Below are experts of layer 3 (counted from 0) of a mixture-of-experts language model. Rows are named router (the router's row for the expert) and show model dimensions 0-95. Each number is 128 + 24 x the weight over its row's rms, rounded and kept within 0 to 255. Numbers have three digits each.
Before each expert's rows: "gets" lists some tokens that make up at least twice as much of what it gets as of all text; "comes before" lists some tokens at least twice as common just after its tokens as in all text. This comes from a sample of Wikipedia text that the model never trained on. Tokens count by the router's weight.

# expert 65
gets: "% ", "born ", "people ", "population ", "also ", "or "
comes before: "of ", "in ", "to ", "as ", "were ", "and "
router:141119093114133077145136126112118140114079101156088123136141167144123117131086123161139108152136140131149137120126133120145107083131129114085084107109152104141140117139055119121109112162128137129107121080140101088147128119133103074113102074131134144134180122154135128102132097093128107102

# expert 120
gets: "by ", "ed ", "ing ", "ted ", "ated ", "with "
comes before: "the ", "by ", "in ", "to ", "a ", "with "
router:150181106093172151159125106145109172110134130125116103110100135129165126126120142135110133145110138119109121129133117114137158076110133164177133103166138145134155145126157116142092145131162112160177111161125097129121151150114096113133123070137129081160125139118126105096189162125107141117

# expert 122
gets: "|", "% ", "& ", "ed ", "=", "well "
comes before: "| ", "\n", "|", "as ", "of ", "("
router:168099129104108165132136142086103113094121145149145084140123143115173118170110114138156136099147105167091165122146107123155138133149150163126101114115120101145166105120144136130129124138138144132133145135137151140106123136132109165110121081136094143095064122128107139093193112093113162093

# expert 85
gets: "A ", "a ", "As ", "After ", "ally ", "ly "
comes before: "the ", "of ", "a ", "to ", "he ", "his "
router:172125164172135079155140124164174147154124147143107123127107133132182108094150134180108111118119131174127124092158145127138120124132148123130155090106141165148169148122132084129124124126169148128134165139149166112101089117124114101118126121119174152139118099126100100164091122128143150141

# expert 94
gets: "e ", "y ", "t ", "al ", "k ", "er "
comes before: "of ", "and ", "to ", "in ", "with ", "for "
router:119178134155123102120152104145166125129178122175140128108133163142121119096172128116079086139095160079104123070138102140117111127081132135158103122124104180148118136147113172093100139152148149108106107155140135161125133133132123133125140107104133116136108117157106108165157138124124103139

# expert 56
gets: ".", ". ", "; ", "1", "a", "A"
comes before: "\n\n", "S", "1 ", "2 ", "0 ", "9 "
router:170120132138135132125132168098115114081149120100099113100172093088104151133183139115134140162163124119105085114093179119104109116115091136130174120143114095135123134110168148164149124092165138143083088162111156143091117112098136107119120133144157150126123108143126111126113116113121107140

# expert 89
gets: "en", "o", "a", "in", "e", "k"
comes before: ", ", "'", ". ", "-", "en", "en "
router:105125133136087114133148140129122123121181125102170130112167134141119155172141133124107115129129120131101134127129148171087097125091146131153150124119104096125080091132102166133141140141079114102183150142108161116132136142077143123158125160129142116147083106084104119141087107107141101167

# expert 99
gets: ", ", "as ", "and ", "with ", "), ", "but "
comes before: "and ", "the ", "a ", "which ", "but ", "he "
router:166126110127133136130087111114156166119157152106162083113118124132104117084153128096144109147148090127126150135148147139126151092121162070125105126107122110086137155129133119114096088095146125128187130143128127164104152102105116131124120115107105144162161098091098169145100105086136136150

# expert 77
gets: "h", "e", "re", "si", "'", "con"
comes before: ", ", "s ", "-", ". ", "h ", "h"
router:093100144127169112125124140170117109143149127168121180153141152132092149146130137105142141083113122115129139152134142097144109132117148095104113177159129165165163078181116136129135151115099126097135149166152151150134167094115136150138147142148097147161165153112111127087138103157126122109

# expert 82
gets: "i ", "o ", "u ", "ia ", "us ", "e "
comes before: "| ", "(", "and ", "|", "=", "– "
router:089161161116127111075085073131096099130112146168130140110102131103131136163155105131132120127130129152162156129170142141157138141059099118119126155111103104142142122127116129101126156132123137092144145162096134119172136138147103112136122146143157091111116161153092140128132075099143124166

# expert 73
gets: "be", "th", "ne", "me", "re", "oo"
comes before: ", ", "-", ". ", "th ", ".", "th"
router:114066144085135147165113138128106120118108124172102115148095124088118146137109115111121139100115161154140144180140097118145164117148129114127125139121119143092153125119123103136103149118101113120063119127134102112117139183153140099150113123143140124077151105086138152120100143175144181126

# expert 90
gets: "le", "United ", "er", "e", "ter", "ed"
comes before: ", ", "-", "States ", ". ", "States", ": "
router:098082118091100136115154102122096103143109143132122138140176159081090134143144139122131168120090146095099151139114119099099104101109123153117155117107126097129105136141178140120102135135107092183119132152159097136111137187153167120128145156091113154139091135115129154160117150111113127120

# expert 57
gets: "to ", "in ", "from ", "on ", "at ", "for "
comes before: "the ", "be ", "a ", "his ", "have ", "their "
router:132140129190162096133105127154142140117112108145170135117098151103122145147135158100105091145106128109123135102164131139089119133148142180156122127135121121086140128131158064133135150108141100150122162114102137151121125151092149093133106136149081141147115126123180108107094164106097097159

# expert 76
gets: ". ", "\"", "The ", "). ", ", ", "."
comes before: "The ", "He ", "In ", "It ", "This ", "She "
router:135137149124141119150096130154129180116152123155118165105102152124122086108146162117088110130119118100103085077095138100098138113177134119149141123107116142122089136121166127175155096112101170135143149140152148130101115109120146122134139159128172131150140143102114172127098108089163143087

# expert 86
gets: "s", "ed", "es", "ing", "ers", "tion"
comes before: ", ", ". ", ".", ": ", ") ", "=="
router:164075119147155108147147134134134113137092122113136160113186106111120138114118147103103119125174152079114104142095139081149142097151100107120117139159121179135124120115151123146139147139141122177144139155146081155098164160100134116129147105133121111165162096130098121126099159128147106164

# expert 23
gets: "s ", "es ", "ers ", "ts ", "is ", "ations "
comes before: "of ", "and ", "in ", "to ", "were ", "("
router:121155137182162107120119093134113108141107122167124104118135136091143078133104115141122082113118123133129116110152124156093093102115155122155103149129115165137129104175114137102115156118128164141160124148119132103116120146104084102152134076099104113136111091144103093154133136074139089168

# expert 18
gets: ") ", "\" ", ")", "), ", " ", "} "
comes before: "| ", "(", "|", "\n", "is ", "– "
router:123154130112171135080128107145143083095130136117124143108136132095154117128163088127163070163137099131102157121118154116095126142112137099116099109103148095149097141123115130160156173106111124097162108121147093150138099128088145119139176105153098146154140095131136139113150116123178157143

# expert 69
gets: "s ", "es ", "ation ", "us ", "or ", "y "
comes before: "of ", "and ", "(", "in ", "==", "is "
router:108162135146130101132130091142094100108142144169135129120123109111160108095110095165146078137123120127185107132129140143145148131135136143134132165115121112131124082171125171122118141104104143143151100164089155128099160125098068113140117086092101100119080102159133125088141124144135119124

# expert 2
gets: "ic ", "ation ", "ical ", "al ", "ative ", "tive "
comes before: "of ", "to ", "in ", "and ", "for ", "by "
router:108155118096164109139122079151146116073108116185095133155119107138135144090081113152122147142092127096141094143111139098160096136081129161154103109141109145125165147147112121127118126125125135113117108132166158119097106128167107172122140107131119087130125105147148111141118104178129121086

# expert 74
gets: "including ", "as ", ",", "like ", "with ", "include "
comes before: "the ", "a ", "000 ", "as ", "in ", "been "
router:153097126136145134152103106098133199104100101083110092134121136112144090122101130114154134158168108117176094111139153139136098110147156162114075118122117110096152143131113090149104117170125111138109109103180133090100142134130134176118126111109180156150111119128118122122129133129137132114

# expert 109
gets: "|", "=", "$", "\\", "_{", "^{"
comes before: "\n", "\n\n", "\\", "2", " ", "math"
router:165132156120070136159093106087175104146147100142104156094138098120138116138130100179146152101149107124136104100150112095107122149144158110142089132111125107140131142127139115170086114115129148099127118110096130133129152096168118099103104168145110145154116068155133161124141119113152142114

# expert 4
gets: "ing ", "er ", "ate ", "ation ", "ance ", "ed "
comes before: "of ", "to ", "and ", "in ", "the ", "for "
router:102129100089173096131103091108126085131153148151101107131115115110162096119107144104128115149091164093107129123136117114136099149111094165158116123098101155124164133112151149103097140132108143149097116143121122082119132143136091139160185115097135090111085119090131157125142173143121131118

# expert 81
gets: "of ", "the ", "in ", "with ", "for ", "to "
comes before: "the ", "a ", "his ", "its ", "this ", "their "
router:137144113135138124141114125145171133092143124112160179155084106152113114081154161124126112138122175098164100133148096131104108115154137179148176092141115096123150137171105125130118112133124128174165118110138154146099116122079138147151131119105103143145083125144128136105106112176101118127

# expert 14
gets: "″", "′", "°", "N ", "Coordinates", "located "
comes before: "N ", "W", "E", ": ", "by ", "to "
router:149118094106176158097157115086148140096163126134125088130144113154124123103091168141110177139140131142128130146137097079125128099133173145093126127134154166081163135114116123147125122121165125128091116075146076126123137123118122130135091124144111109103181137148153146117158097121129148138

# expert 30
gets: "th ", "et ", "t ", "ot ", "d ", "al "
comes before: "of ", "(", "and ", "in ", "to ", "was "
router:142161135109138075158134089128127105148178139173155106120105125106122082121147110159151091118140141106128109131138134146104181123105149166146145124108125147108149151121107167115093145150170167135089140122102104104114134127142122136154135105137090125079180149131157140131144139169129101157